config.yaml
n_experts: 32
init_std_o: 0.0
optimizer: "adamw"
warmup_steps: 448
schedule: "cos"
Below are experts of layer 8 (counted from 0) of a mixture-of-experts language model. Rows are named router (the router's row for the expert), up (a neuron's input weights, with its number) and show model dimensions 128-255. Each number is 128 + 24 x the weight over its row's rms, rounded and kept within 0 to 255. Numbers have three digits each.
After each expert's rows: a language model's description of what the expert responds to. This comes from a sample of Wikipedia text that the model never trained on.

# expert 1
router:161141091124135134124129116137095117115138121124089101094164138162108121141124132150116096107099114112164106133159106111156157170138142106115163091099117102137128158110079134134158120121107131147137167142156146105115105164145156168146147139148148137156121114156120080080126140099119090128096128137143092114138132113111119128112095114121119086155126161110100131119134110129098156154087
up0:125099118083120121148126150133110125108152143134125169106134152144137097174114172101109085131130119142100115110101109119088154144117115132129178142120152099107158089112114105159107132104145134152143137129119096104114129104138119129140135144147122164139127135099154129172120089058099131128101160177108130086156135119123118159163140113142119108104135156118098166107151182137151124132129
up1:122157154163134117107144133104125092121145125133120133163140136090123135112147157126105112126063137127136124108108124135107082171143124155101186132111111110161176152119102152100138138117148138130138162125110116108109134124154173135145117135092115127113096119166144138118140162103106108136133143130088111103169105128094115117143059175170110119118105123082129091131137154155119136179097
Description: Stems of everyday English nouns and verbs in running prose, like support, film, design, form, plus blank lines before == section headings.

# expert 27
router:150155097082098146134132129159070123103146144121094098090122147167092120141094138126160139123138158109122112086158129150126096142158130144115150125087104145132122158143107091088163130168124132142133121119167081147142104146118111182152144142134134127135121135145110123114159149134149137122130165109156160123149122115115088081141122114132114123159069143103112167091141131129112166173161
up0:131142128126093156120170140115108099206139104144120171152148106108137137116109136140153158109122077117127101133135129123137160136102145113122169165152134143133126108125114127127081138143131107117158076115108128119140098117144156167166109100149113124148112135096145106124145168146087149098129185159072136107167168147126111127088149119121129115134097099120129103113116145104113101135128
up1:152161148140108106158157168144109166130152109150143084163136115137169132156107153080131116145073144117104105161114109100170100153103188129095169151083121114108085165143128128082163141097124133087141159139129098107102132125163115132122107118129153126146154106143150117142156123103117100144101133083137124129164086114096080076134110132091069140123123133131131108123123141111087123119147
Description: Numbers and labels in statistical tables such as climate temperatures, win–loss records and sports scores, plus (age , day, minutes.

# expert 31
router:150140099134147136098084139096115105157140109123130151078159130131103122087098098136112109141107105142138080126105126150133151119187116106128142110106135081141146124098097084084162111162115101123119107139074100146136160131113177169135154069169124128117140081115128101123114094155167153086085141137135165134102128095133105105121076118136101117147086116130137112103060124128144146146153
up0:116134120086157115108113118182099114182108118126154123121147144142129104149112139156107148145114146132130070089117145125141134090136098129113144138163089116099167153148118086129114087119159118127111118163098098136125182134115112146125128075136125131153094130130096143083129125158122112107096150146111143131066126123125111125114138102162107127120163122135138107137136141178133127157115
up1:136149100155118152109128178111146138122187138102115113111116138138123080140118104078108152120127142143129147138169101160104126143120154107091103158113166138109143136138121148110116130165148087139172164120114140154101124152120098124158082102150128160132195113095158095125101129140150123165118190118132096124133134154148136121140133184131106123132109170112089156119086138110129083128127
Description: Short consonant or syllable pieces inside Slavic, Russian, African or other foreign place and personal names, like om in Kolomna, zh, av, ak.

# expert 24
router:170130093123137118094057138106122154099140111111084096088135149180092117116100110134163153106143146085107154086130133122121136125174114102139151116066138085160111175130085111121131093116079145109168109142130097160148134162110198153113131058130133171123175117144143095130097142103167147107130112148141115104161118096154116134135107114139118105173088112138120123157121112093066149121103
up0:121110136103116121099119154126125108152148139167150116121141133141131163168121174134156147129114126123140150167160074096101147120113115100176143148112089142115108099138129126121115097129155121099128105137127112172147132127137171127145125124145177099128071113103168099102178170157134161158105141121164139126117141163138168070090173090116135128157112127128146113162146098125171121121172
up1:088147067147110138118133139149099110147125138111140174115105178115111128157124109132074127099141112120120137107121137121136166089144136152171112121130151126124100101145133160087096131160155157130109093160154119175088096130139147153129110099183108147137138109103104119122154135099158122166166134170126134175113147140106086079150137149169138141136104097125162133161133116126142174099134
Description: Tokens ending a name or field, like ", France", ", U.", politician, closing ) , ; and table pipes before line breaks.

# expert 9
router:151156093097141128137107121131127109157135094149108074112132158096112137145079122145091130137143158135144089105163115118142171178158115108106149133114151128171163141171095139144168118147130147134182114159153091102125111092135116138148108100156158140147105131131151139124105142090147175095166147130109099135151183087151115112163084156132139151139110126090134167111167117126087147140091
up0:159163170146140139084128115125142162112126111123160208101150127155139147156117175111100112097118137113139151095125143128186148110116144161114123154108130107136146133121103097121115109117127117118148125126144108159114117118093170129154101120145113092131111142099128105164135136136128080160118144139112132095148138130181130097156110091134132137144102126115113118115100133080132111155146
up1:111088111129129111082105123129110131106125120113112100108081150135075137120107103154106137117118119163117119132135137144129155123151138119120192152143135115132104183122126138170123150139099091129105126176102175134132165094134164115127108133095119091107122092175142130082144171121154134100126133151137129092136106152109110133115113125102128145129124129138085084148146134107137173152125
Description: Wiki heading markers ==, ===, spaces, and function words like in, In, of the, often at paragraph starts and before years.

# expert 7
router:165143074091143124096109098118129143150148167086098118125149149156131136100082120144175140114142119087156121142166144141091154118152156105072159132077159139161109157142113156118147155153106175137150139160121137104111120109126174141127128132111136108138150129147130138121088127113109116094120137143113128140108153069157084153135126135135117117138105106128123092149125113111106164190109
up0:125180113143132125147132082131147110151120090113144092110155138105116144155121113124136148097109124151111170153136146132156127150129129127100129138114109123169153166118132117118095130147051153129111122161088100113125120132137142119150119091128130093106119116115167112108175181108164137119132110134160100098141125146105156123093106133122121141145118127146105132168186131091122087154120
up1:145131143150118116123110109156116115119092166126162148136100131129100138117116134145177116085139095118175158100138099155116134101106087140056157117118136144155115102104114108121145158119126140140126133107129108111153189127158184114153143127101127113120142139100125133121125133120123120117120111157142140127124115117154136130149110084149131114133132092089100165143122117150127128119137
Description: Word-final suffixes forming adjectives, adverbs or nationalities, like -ical, -ial, -ian, -ly, -ic, plus possessive 's and own, public, household.

# expert 3
router:152157121085123101132096156135110128165123153093115106090143140131097087097129139109134111119126148072142111131132148123125127137119117106120148096099146120122158115129106107093144114159118148143132114154155115093140114177126117137111141068164127121145131092114137112123119119118150122127113164150168147127113120103143083135143103140161135099108124126082148151116132110096092179201087
up0:154121113103138157117131131151136102161111113103150116121157159142141132142113050126129152109160182122146107125110109132149077108133074104103141117136162157119126094145110139126147117160109149074140092118119151121130115146110141095111094128097106084166111160074160145101115121141088146117127105205134163117140154108140131101165120107112083080149118159079164134129149142109120095154170
up1:138103117134127125141073103147139092110121136102103143149107133138129133085095097129141113134104126122162105132103138175155130107122110114136146135111153072179153136128159107106157133149138122132157150121096130152150141173141124119122140069182153111152118094125110126126142101139190108104125107125145156127143161118180108135150129114121097113131128131133095145122108120112083130143111
Description: Word-final pieces carrying a period, like ers., ing., "., plus day and year digits in dates and line breaks ending infobox entries.

# expert 14
router:161167073145188145126124141142130134133119120126122120111147126142089110135151147141182096117119130100137079122101122131123095149150096113115145140085133087145101141138126128091141130193091150157129108106140138156122129162116177133122157126122151115128129117064163108111149096146172111129070153132170124102119157149116111142111114143159116105139131155120150154096158098082120158117113
up0:129154137110105118135128124147159117131132141122124145126141103106138069131084117128123156137152144114132098121125156134175120159161115153113101124131136135162157103140147154118178187144158088102098115119114112132157167144129098119126084097186127078133109132115081136147137079102143122132094134134152118133102139113143104112115122105168130135130083102093115136120129099102113174106121
up1:127128115133110129131111068118121137131112119133123136105155133128061128150152149185125138158094100092087116103128093126120123074139122095086089139091132115111130149162127125082178143122096125155165114117139136162123114115190160097129145111124160086147119129133089141147131144110116108127130161103109187117158140113146107106107138103176109101102112155126125176111145125163132148133118
Description: Separators between numbers and names: pipes, commas, en dashes and "(aged" in score tables and taxonomy authorities, e.g. 7–5, "| +13", "(Yarrow, 1882)".

# expert 13
router:116147103099161107086141141142129092137118095107130121136149142159093119130136120098123143121141123138136140131113170121173202138108089111125124131074141145136105136156138111165139139133059112109148129130170110131124136139150145145139102094151120142167162106102134117144097126125202141127124152157135145100157166107154128149107084133168094096145100111111125144140109115116118188148133
up0:143135114102140109162124145123120152125104116121150137133141096158136111129113172127177142138115109123115111171130118125148126119126128102141148133128144117131139146143138126140138118154098115097159147137117099119090146133158113127085117135087136142167162142152154142144151145113138174095172099100133129092088107100124108176069127150131108126064153138084098102153119081112154141154161
up1:126130114146124100116079097158087111133157163087122104097094125137169132116118110088103142129111150172130088140120116115132121127139193109089118085119171147083141142142157136163169121156102160113091121148108143130144126136152138123143161120141094148094052156124125066140160119145180165186102172133092158112125157132103119172136124121120145109130099114144119137104181156123138185126160
Description: Capitalised starts and accented letters (ç, ñ, ą, Ž) in Slavic, Spanish or other foreign names, often in sports tables, e.g. Ch, St, Dąbrowa.

# expert 2
router:133120080116165126116104159124109100123150142126085107138150161194100117110104142120091144104123163112097125147105101095105118161156110065109109101114109137145129161151098123127181114147103135139145105190102148110141107164144136139083100080150124150109156095129118120116154134121155119089099093172144096103084159077186078127136124158149091158128094130131086144090137122101135174145133
up0:162162148127114105081074159144119124137109130111110106115136144125108176104100095132097121124105127123140164165128142116104132106167139107149132081121143122160142152118115118143145117153133130167118140156095117154169117123135136116156108096149184151154128179170121116109138125096145126140085184166135135109154125132103150160139126139125169138132103081120116126108126114100110181132075
up1:136094091114166134125109071130151145119145153144130159117125180123126112108101189113141127144107151131137154081105184097135125167127135110105140142125107135137081128144161146144125104124135115152120130092100125079144192124125111143128167110104180108149103123087151095125126144150179128139113116073141154148131140094148157109082152143127148133158084140108118132109159138118132100129092
Description: Closing pipes after table cells in sports and statistics tables, plus coordinators and taxon name pieces, e.g. "% |", ") |", or.

# expert 29
router:122146119130132113107062129144120160120090097150090111144168156172113092126124132127157131086140091127137135133106130163115163187164133107095134095096119136104122139142136077083110117153109153149174120117134156140139115203132155153090130122115178126104168146138097119137137106117168135126105166151132105116139120077098133117154099149111134102132086114128103122113156108154059171117139
up0:134107097173123093157143121115149139125125156138115166103141104166169106144131165106094137096118116155085124158103098105105125151081147096156112115087103089138129124129151101095137121139112112120135104106128110135134100098150099146145116079122121121115088115110125163153084123149157126148150182118085136138119131113119148083134102171138089084159088162082106131175097144177151126150110
up1:119146131106112116121136103156130129108084143094131094095120126133103103146145110119114119132123139128134141144146113130136169117099124102133153106141148149146141130143106099118137162133163113148122147130055136136129100141131165101142104156118143094158174175137105133083142138075176152098111183122141119140132111126136099095143106137138140146135140159115146152127171123098122107177110
Description: Line breaks ending table header rows, other newlines, and adverb endings like -ly, -ically, -ately, in tables and prose.

# expert 16
router:150137087165172121106094171086120141154106118147129120091161097148077124113117119112155146140143117084131166131142126155145174112155098146087161099076120131128113137148096117112115114165107117108159075136162122135147106169135171158183100123129156090110153101081160115144120122138181118094121129155125083129114118084132123132150132140135115136133119172092110163102097107115100185114125
up0:152153169117124133165121142161146173143130100179135123086169132165141088150109115162103112122135131096161140106152121111131129129134146117147095147117129136136132149139077137125130118148138134136124136133138145072093163167142172125134111118155106120112139128134082143135139118114174102064077149145142083141150159079106129161167150148122109091147154124113142129134166132133121106136122
up1:107146144085181112170122173160102111141134123168138065127162154136118136147127097114148091128147111113096123152081126135116139150128147150132140122122169133139152195141119090151130111176149143121098111116076108133153203121120124164122112113155115109135144089149139121132123176156155129143135138121081117116171108115097180118155129101144115133171093097120129142093108150107122130114097
Description: Common English given names and name pieces, especially in lists and tables, such as John, William, David, Charles, Rutherford.

# expert 6
router:122107085121148115095101123142125107116141124139108100119161140167076070139079117153123154115101115134127101107128126134170148152155112115129130108091096122111174123148108105119164117127111150104165101144157114142131112139126102165152133110115157168134167140113123122162132146089151143097113120160127118129133133089126122131157086134136119103141121145104114119125125116115136165137096
up0:133140144119169141125134152115138143168134087134137151113141104123152142070148153117117134127114136098138120098171121101086140136093130119099097125119106131138134102165104075127127139161158106126167132162141066143124146117160119127091130113134098163119159137093098132127123116138099093140118144154108112150095137137143114101093125117166099101100100160097110155162074109141121141105110
up1:151134146130136102156110123139148159089143124122115148125109144170150123135145129128103121122142149160086097107128131172132094101152082138106138151089127087119134108118091072132179134139148138173143125119170118137123166135128130189149155104125122103131130121104131143131120126124172088106130104108149145083117109125111128150124134127072107110152122121130147130061093105126129135114140
Description: Numbers and words inside pipe tables such as race results, plus mid-word pieces like per in impermeable, leg in relegated, and Japanese bytes.

# expert 12
router:111183102142163136130109130143079137090148116129095132137171161172110104110113130159156125109114171130141100104149105115141122130150101114104145101102107074139148135128157128129135159168105144160172113124125125117142146170129143162073137113109124150115136121062161143106106144134121133106123152173128175125125133131104115134136100150160123109127117108136134149131114114107130177163133
up0:118116117105108160141177115059125139150141109140183106119151118165093116136132120126109104139162135158114142157135133161159172095100144118123170142141171121169118151104144136157152151163132068131113107147130141135099116168122152117173091095090127144145159094176158131156124066137123145126147176168139131138113117138127154142126115150113142114116132146107074126093156131120154132153129
up1:129139135137198126148165160172132133104119143130160132144104151160078113104142122169114149120154123109111126135117115110148124120118151152109134115152156106103137151136108126118135158130123137153110092179139118127124086162138099101129122148107132128176111105079145122107165074119152107133106105099103095087152124104144106124125086137129122139099116185114167137125129176068167117109169
Description: Line breaks and | cell separators in tables and lists, plus list labels like "- Coordinates:" before map coordinates.

# expert 20
router:129127089140180081115110143136120150123148123154138071125141141131123101089088175110129144111127161106160119115106149108147148145132121118119157088125140145148121172150152127147164113140119166084187088108111151167116137170140156127101132119132129172102143107136127145127123132094167127120122132153141095187155147111145102126132103111162113114173124185102097147103119125136128144146094
up0:142146136094200098137109159110140123179126108147134132147163114157141124150123144105125109101135159121137095132099134151140116145135166140106136126090167127182103115094076096082170130136089131132115146110142099138116167121147110128108134126119105153134150131070150173090081135138127123088126121126139097124137121062126153119139098102137154145163136122114121129168128124151121105141117
up1:128173131114101114151146125136061126115177128146147095114120116135156169130104125136112117170127156133079157149141152163185055125129088131155168100104110182162162154131114122148130092144095156099112102118135141157117135114125107131152120114126131133144127127159119094114101115109128088111139194140124133097081132087135134145106150090112120128149139125127123120115132122120097094125144
Description: Capital letters, mostly A or W, right after pipes, dashes or colons in sports results and infobox entries, e.g. "| A", "- W", ": A".

# expert 8
router:129159099106136139092122153155131117152109147088099086114176154128109136112107170132132122098139132110171090105111145140152149156156103114121152101104111128171134095120119152116135079148126157158142166120144082110162147129158118171122108100142154103148170103141139127128128123143140133117088142133140131148146117114135069112143153115135125097140110152139115149147127129152119164146125
up0:106139095136089099124120115135111161175145148121125142108083117118129094148123125118129123125146102144158129142158091096114131062117076145097086119105102113126082176169168136091145152096128084166127104135148126097157141125140139115128132169121130144188135089143109116127155079106103152149123118135103142158101161112133111164124131111081125129130137130103082174144124114125149095118121
up1:163121134100098134128098113119103124137149130109089125112100115112120135115107124125099126100127112163144140145135148116154103138128103108113156143132129136176097181100136176153141131110144122160134138148117150136112127081142107141152157140147121141136095117121132127106125117055102160085125134119171194127080174158173160100151157136107132170124132130115114152106119153107113108123134
Description: Digits, decimal points and commas inside numbers in climate, election and statistics tables or chemical formulas, e.g. 3.51, 47,887, −13.3.

# expert 26
router:156138113074114103074102103169084131121153119076069126101158161165097117103098138156102104091150116109141100105113134133185129107149131113103128112080119101151122159115106087121147093146114138133119107127140149100135127160146175160121098131159151148115126101132136131107122119092123150117139124159099115148108120103130106138174096097091107096124101116143138165134147118136100181172108
up0:123122145095119164157134116126145156146147136127103155085174090137138133152122114140140150104156139112156133134097132123158156095083125123126175138119158198137068112082124133097151081188127084096133100137133120107125122103088143097125132123146149129118110136157138091138130124078156151098176165176126111112125135147105054159110173081149140117146104152115108118160140134085135139143123
up1:127163111166130135101173154124097146147081157117086105163141115146097128148121179120153125139116140147160117118106161126065142121171093086149132106097076091131082104125103118153160170159164116163133152125119135144122135142084138119119127100103130097108140130094158130098132153152135131147154184121154162167126138153186125120118142121125096137121075131141158122065114140123142155129107
Description: Finite verbs and clause-joining commas in narrative prose, such as was, were, would be, ", which", ", who", "It was".

# expert 22
router:169114075142187074123121133134139156122149105113091123112125130185084132109138120142131149119118112130142136120127091163147119143113129103091130092126137100126127143145111127146190151148096161125135149125182100130148133126146167137133160132139133126139151109129152093100129099103141136104143146134140123109115159072163076158132127093127090131164085136151108094079130099135135193183166
up0:113126105125121095088162139122149124136097115155147093146112162109143117136120096160122131142100099121133159116116136089137127094127119068145097121142130156145094169103130127124148136109143144117117145135133101154149144106147145108132130130145135151131109107173157115143115133176114144118143108110108165124165148105150110129172072151129147113182127128124136148119156112123151116078090
up1:132155123119134093139112145129141145097138118096146127078153112159103116096141144069125133154136106151141118179146120109150156150152104146117114093137173106102135166181114153147135079122162111097156136174165123134154110141144150109117148122157116119172167144128116107130168132050131117125171130119076135095106129147102136133121091123153116131103104176117122157111118110115118094114127
Description: Last pieces of surnames and foreign names, mostly in lists and credits, such as -son, -ović, -ić, -ino, -en, -ess.

# expert 25
router:144146106118125148129087134108141108158118109122124131126124139125087145119108139141102092130131164124141111108108121130148111122134108142115149096047115129143077120126116116117133171126125129145162108124104061111142160118130166131162113126160173105145150128102115108151151128131141152138089126151124142095149182123155087131150062124124126098148106145119105111086117141130087205126131
up0:111132099116109148137145165088128143099153118148098128122143150143123138122127168097120120159109105145142146142091081086115108119091133131134139109173117108177162100111165155116124155136119160149137126141114092138129108146120174132108130113139104123116152083144125091127145142111136159125098136110106136051127158097158111106120091126124099130146112127130105169097127137140137095130121
up1:158175126146129074122099151158176131155123169126141169119155118130126113123132171089089134134149142106136139143155136082110118063143148138112075136134131148152151114156122116093108148150127128090123162129077085105101099154128141151131160087105105149162128108127100135103093135124089147110107127111111158109139104074124113143147151066161113182102159147107136115135093128128089080136102
Description: Middle and early syllables of rarer words and foreign or scientific names, like end in Legend, com in comatose, Gu in Guofeng, rit.

# expert 21
router:179138102133144133117117123122120125151105135140105126120169124171111146141095121147167117086130149097146124103127108153139127121129129088110128104108121100150130158117099097090158148139103154132197106129148084119114150179156147186121137110141164126121136122099143114121125125114163126121122131121181118095129107101138096137154122100179132122168126153096123145109083121097096161139119
up0:139137078140120069117130095160137076099168154153141140098145126117124114122138071146115141154128190183100123108147143113131143122101081154116097097109165133131108136158114144134167171093099128149127106114137098127141139123127131068129107131115119113147090137092116145092130100160121098145142140117087168080087128153181117116107114147104120145153107089084151111136092117152114115124171
up1:101137132166137136137155136146161130147137080131142103156097107135136103142135111134135147101117152099145136093095114148137120147131159146083104123135165120084147141142120114095161153135150125114102113119121109109117089131095157145100111106120086132116152112073137139130072137094166119143092139135102121119086107109086083159096122118166070144112099152119122130129174135093165114128128
Description: Geographic and institution name parts such as County, Street, north, -ville, River, Primary School, often following a proper name.

# expert 30
router:137101077082129115096115130146136097103106137122136095101163161156130088124107126129129104099122141113148163143119143143117105114134103144111139123084125119132141145134111113084140095144153112174146129108128164104120148137135110118130112120128150142116156130071157123113128120108124109099090156157141132121167128087150107114135092157106151101143124162099125187115140112098094148175109
up0:137199117116114128133142116130121157163122131144117106128131123133140164122148110128154119103074123094131115086174105145154106124142156102149120166088129120126150130098130107122130129147128115135107100165163146114088109143148132157135182094103144126172127139142171087152090125155129120165115189123128172098128109110146097123130114156173127163154119138124135107127146161148127137141183
up1:140114137124139153175145128123122114128120117136106091137109104171139166137083102119139129112121129131141156146049114144182172147101106150152097129095135153167147104116090142118115082141127141108127138088161110118124120114131102178099131109126162109128167095109126105134139157151119155143140136139123088153100129103159125087178145147125131135137127099108145125150135125058090122156152
Description: Line starts in lists and tables, like "- Born:", "- The", "| Legend |" rows, and article phrases like of the, the first.

# expert 11
router:178163085156108109101117155149092136111136100097087101105114122173116111143120117159161131100096156096146118107132124150132116134129124086107162103103152110135143113125103129109164108138062097135147150116141117108126117155131135182140178140124150150140141117125135098130086075114124117128092149154175107092138130099139094141159118121134137065126130126107095134107125086090090160190137
up0:105142108128164130120103133133135140146143125111099140120130124100093182127135104168059087150146137119135174129135119093146140084158141113130141131147117080138124094145129108135172114159095124125130130094167126113109111139106170143121130115116136094144125129157167116122106115165138103137154139138136105127123142150169109111155119133102118151128131092136166148117167091065128150133156
up1:119091136139137126122126125103111106156128111104116122121117171114141124131096160156103135120064147133136111129102074104124121104138131100145169135145144125125160095104154127142124126136105130151135136120133113141137096117097107144124088129177116108121119144117151096142126152109139139126160076137145127123150109110154093096137109136099132146105105127143126122169134146171097128129126
Description: Noun endings and plural nouns following "the", such as -ations, -ions, players, teams, engines, audience, in general prose.

# expert 5
router:154155078142150107076142116145109138136158113139140113117169133161097089106117165123107122165113152145147130108174169101127136149157120121120162088104143100147113160122144155091114110161152145152127127115139105118145125170123117161110130144131149140150154113108155135143133129101131147095103109135150152165165147109152112090127115135098140092085144170104133138140105125112070156131092
up0:159134143107083141095156097114080066167114139143068156153188155153171137134050139119134089120144156181158091113163131079153125122150112126091147116158075148129134103133127105115105119128095124115114146120136116157144169101136159136129135126118114113143108110124133139120149095121112132127096104134119162114152134106138118128107131154137128123121130123140128128102150143111121120160122
up1:104112122099082149135125100132136124158138108159076124121146141100138131096167137143112142156133194156133122131123166124138112128136133111126152131126178118143154088130098109124154138147132126136120126127156132096107154124123137159131173093083110115148165112159108141114169068117122115099132158157077080094118137113089124150112169111118134151131109120117161125165104136109103141138106
Description: Prepositions and determiners in explanatory prose, such as for, with, in the, plus list-item starts after line breaks like "- E", "- Tr".

# expert 19
router:170131108094125111123105117112103091128135132104112095101124152162116060110100128166146129085087139085122092126132138134163125154143107115083178167092134120172152149155092100105138118143142154161113150119120156108131137138146150166117144093124152140148160130146143138140122132113124115124134149163122172138129154106134068104135108102110131092151105148122134139116124086139112135117094
up0:110132118100137146102132149102135124143107141132086122112134116162142118139097138134141098141121096159153086142136094120116119132120136118130104103125132102111124140149108122151149081121122121135112102093097106096083155137160126135114139103129123143118116098123101161155135131113115114107101141117103128150121146122199112121156140074146122055154117193090122144140104100140108127137113
up1:190113090109147122102144128144094149098145178160155101136148154155110096119110108186123083147088127127110131134083134086153135091163114131122180117110118159141157141099116129135134108132088108138134133115106145103088159110114165128133097153113112127138147104134160126157177135123140092112154124117076124129101189156117123122122132117135159119150111186131145143107120145147144111131111
Description: Past-tense verb endings and verbs in narrative prose, like made, used, held, -ed, mustered, plus following articles and pronouns like the, a, his.

# expert 17
router:157164115096134122084179122107103150136154118085079105126181137104085117127119125155137145126147122104160138134137114144117116116141073149135156113119114143143116152162105124132150123142079099115127093116104097109132128131109165101102129092135152100166159103132112133091146141116143096072133155123114160149152148125177125081161076116108100100140084130102108147168144103097113116125139
up0:129121151130136146137126169147146154142150131171166154142151119151068099175171138189175127163142116140097133091122086114111133144109115109087125142122102109091136108104157119087112108133126127194113143136086125110086094131140115136114133155100157094108141142127148125151105138174115176068096110111094129112137136131132107145173131161105127166149152139095147118156107106148089121127088
up1:145143143138116084132135129141140116106136118136115109128144131109152148122164120147097129111123119127151094108138126134175094160136102110124139142117121148147152123152106089138160152157086148068122139137138144157149153121114096157119118099092133149127117120133121114112143147073150101154114156110121095128126173106167135119138132083109125151148114111106168135143164100109149167165143
Description: Opening consonant pieces of split words, such as cl, imp, st, b, fl, and middle pieces like "opul" or "amil" that continue them.

# expert 28
router:143136126130139120092077129158085120129120135104129117120157100111100097114149132171131115101091143114138164130123140139155166154131125127090126124117128099116113130121091135087114150151122143135176059159170139111136104150167133147112104142103151118150120128113130178100130094112177116108139152148123165141141118101112097160116101153135135109126071101159127166133109116071131164147086
up0:116143082137174125118129139109081141150132120155113121104158151122100138149157109109136149097118137077183119099090173094159135147105153169116130096123121138136156140107062082126129129148134092091155114136134164085144155125136108092125099103126115102152186133158165137132114117168122130088146133147118150130153142133110144152128121122136141081127148127123107115096114096075140138167074
up1:130144170202114153095107152109112129126138118092101100160116147164174091169105133134137119116149098140090148088119099096133100143187080105151143110132169138122132146107129136103120136127148182166133153134168130146140130131142152131121096112137111143119104119120112136132151133165082109124102124087118134124115142110166113161116089144142114111134111144106124123146112143164069115157119
Description: En dashes in scores and year ranges, hyphens, colons, backslashes in LaTeX, and initials like J., U., A., mostly inside tables.

# expert 10
router:130119119078160105077146131129112139152138161117139099128172113129109116085107099155132134115115154104157112137124151128127112090166076109123135072096156135140110120131127139110171146160113130164161104117120086147146158102134104131136103124139133112113127152128153107105108138138107103098080109127118113142130135134136107159146145101124143135102090149118136147144155104112118137145106
up0:156108097153111124136122145153112167119125066100139131143111166139134087105152169163114115112122141126116145127131144077194148094150148129141145110121115150143152153136131081159089127123098148092117142162122077099123125136148128117127123091117128119156109166126121084160181151127115120137128109142102116131174159164132143140152114139121151131158110146128134103134135127111100085147109
up1:156154104157102075112143133145136127161157121159125148112147128132103137132127103180128154113113138143130124093130097144140118121151142127120132129121136129101112131124105153130115132153147100113114097170103107141102124100073164113122145120164143134105120137095153117144089152090087114124130165126133123100100131122142147140127098121137141147142130127133117150108089105095122108097125
Description: Line breaks right after == section headings ==, opening quote marks and parentheses, and first pieces of longer words like un-, Inter-, Sec-, occup-.

# expert 18
router:098167090152181103108153132156105116139106137102096099164152119132103124091087132162110119131111148112130084153124152105136149111136108130141134104102121144135140136131149102135112139127114118162146084136118070077132128125129143144113080077145173117132126093141135079109125129117156123121089119153164150118141133110125073120131081137162085107151100132127126156137116152125124161142127
up0:116106119161121156156126138164148118166136128089133129107128132139103121101158124142103098081151136133119075103113149131118108154122123124118137141120119126173124106117140136135170106173120167101173114134124122140164135141113131102109133096125194131104122151144101093084112112138153151164122140100143149095144105117138110116126121153140148120159167124129126104116194128135163127154116
up1:108142125141131161129106140144088109113128124157149152115130151152123158164114120109123136155101111115144142148103095086112152145107160152131125118100108115096155133151111136096114100131103155142161151097118112113118127125150199106138120113113154070105103124146167131159139133090115145145116148113124115065105138117140102110106133109138113111133127095112114142159169127135147180097083
Description: Capitals or accented-letter bytes opening proper names, species names or foreign words, often after dashes, pipes or parentheses, e.g. L, (m, G.

# expert 15
router:197122107107180111126123146134140107118145113086149115102131146146096106094084119120129135125088112105129146125142130139148139112149130097088154109108114099144147159133126142150182085156097112172184114138183111114160110155147169150148095097128143160132144099089167100148107131108202145131135147182118103127094139102141113131134079120155125100122140155145135147115115110113085147150095
up0:120103131103122117143143083145142090131152120080100129100119154126094157162148148163148165116097117100139125114092129099127136134128113144112141125132123125113096108137097139096170130149090125157119110126114136151092146171135126149152102135152159144131173151138104146140146155087189144119120165148115135147110132119121127120160137104160067128152097184153106109126144118106108158123099
up1:148138131119121138126094185116168089132153126096122108145109140148098094109108130110102135073155130128123143129105168090139141114139157184099134150096139143110144146149122114132181122097103102143126097122130105129181119173095176120152133103120132115157156113131140143139111126107152134094153129133112156117139157129132134095079143132149078157169094143107125158135155092148156132122133
Description: Narrative connectives and subjects in biography prose, such as , and, , but, by, he, He was, at the, often after commas or periods.

# expert 0
router:110180104124188095101125151121108144164141113124084160140147147150128134097103163165130118086114144133131113144128170156144113123152125133137130091138131120150143156135126094140118121092118116132162118144129120096104124182160111147173134057120175095141139114137142092118097104100153105118116149138128103127143138120101122132147108151150109094143099121080136152104109130077118132130111
up0:151120063166095103124128107090142130129125126109093121120102099120108133151124141155141124079142115160132159094148129173124176123126124139128096105126137127160105116099139141160150119137100120160161084164160150155090094170125120142097127151087122094088153125109105085139098118083137121125137122140132096136108103097158072145135089135105132121113138104135109126146122088078101142134129
up1:106122108119156173176120168147163124128122158151124145155128140113135102147115137151110172113107141117103099146132137176112158115132165122110117121088126151155102149117106146107124175142095104112161090110103142149176148155154105139155113093133101114138139111111158128133110140165091164117119132131115115097115088131112074144175136155140153125101146117135112124137126163131134135133117
Description: Single capital letters starting a name, acronym or sentence, often after a line break, dash, pipe or quote, e.g. T, D, H.

# expert 4
router:115155121108121098135128166114097101112151122146113105091170105144098117128126128152119104090109089076121120172130161118111130125126116123092118139059136128157135149141115135140137129138119119174180090135129105073132110172123138152101145113115183139150140141111140159119110156066163144122132112146129110151123140120130089115163141121148155126115072103090104142111104117108112115108094
up0:150102137180147096152094130149145108100127160071116115113124123112149140115122141140150139133104122130147109122082180139144178145142090094082158101115144150140141122118058118132167095125150148143152120141126082106125116111146115167132085092109111136174123126121139111162146116118105101130115161114119104147089165123168136155147140130127128144149139154108121123142144156145110113167111
up1:156163131152087098142133151127117110131135124148133168086151117163143133130129138150109100137157124082127137117121101129129136139123112117133120139157115142162146111142157117114154153136128106098156109153137130089106180165117107137111101134172201149133161074095151136125136106139146148117088115145111155133110128123089132105135114099194078146132107113133157161099071079139122114096124
Description: Prepositions and short linking words inside a phrase, mostly in, of, at, on, from, de; examples "part of", "Society of", "Hastings-on".

# expert 23
router:148111094101155105148109113143089108139110105088139115090144145182117094134104109169156119135094130110124117106100127084152113130167081141111134114083128115137162151120118100130167118125139153133174119151156146086133161140121164123144078112154178158116134106115155139155111146108112086136113109181149154145128149140156110126127123115106120081167136132098148148139107128100106145120110
up0:129134143161119140132124155117078055152138124164131142119126081191139104095132175126142138121129166123129127147098060085154118125106146123171097158079118178124089119140124137098104103097132127141105131123165152116095165104123155155115123102116154126119103100129123125104135119142145142144121124094150169115123101162139140103118143106149135129184116135112122121167078118122118124126157
up1:081133100130138124123149137139151090134120144144110158126137149150121083137120120134144111099064097096165101138107127088103128122126102164138161155129155115124123110172100139131128138150167145140129125126118149131128097168130142125159154122126175159145128156143165102117133147111104143135153139128105162143142136083189114101173121089127139074155083121071166118098104113110137112160117
Description: First digits of years and numbered items, e.g. 1 in 1994 or 2 in 2003, plus adjectives like deep and short, in music and film articles.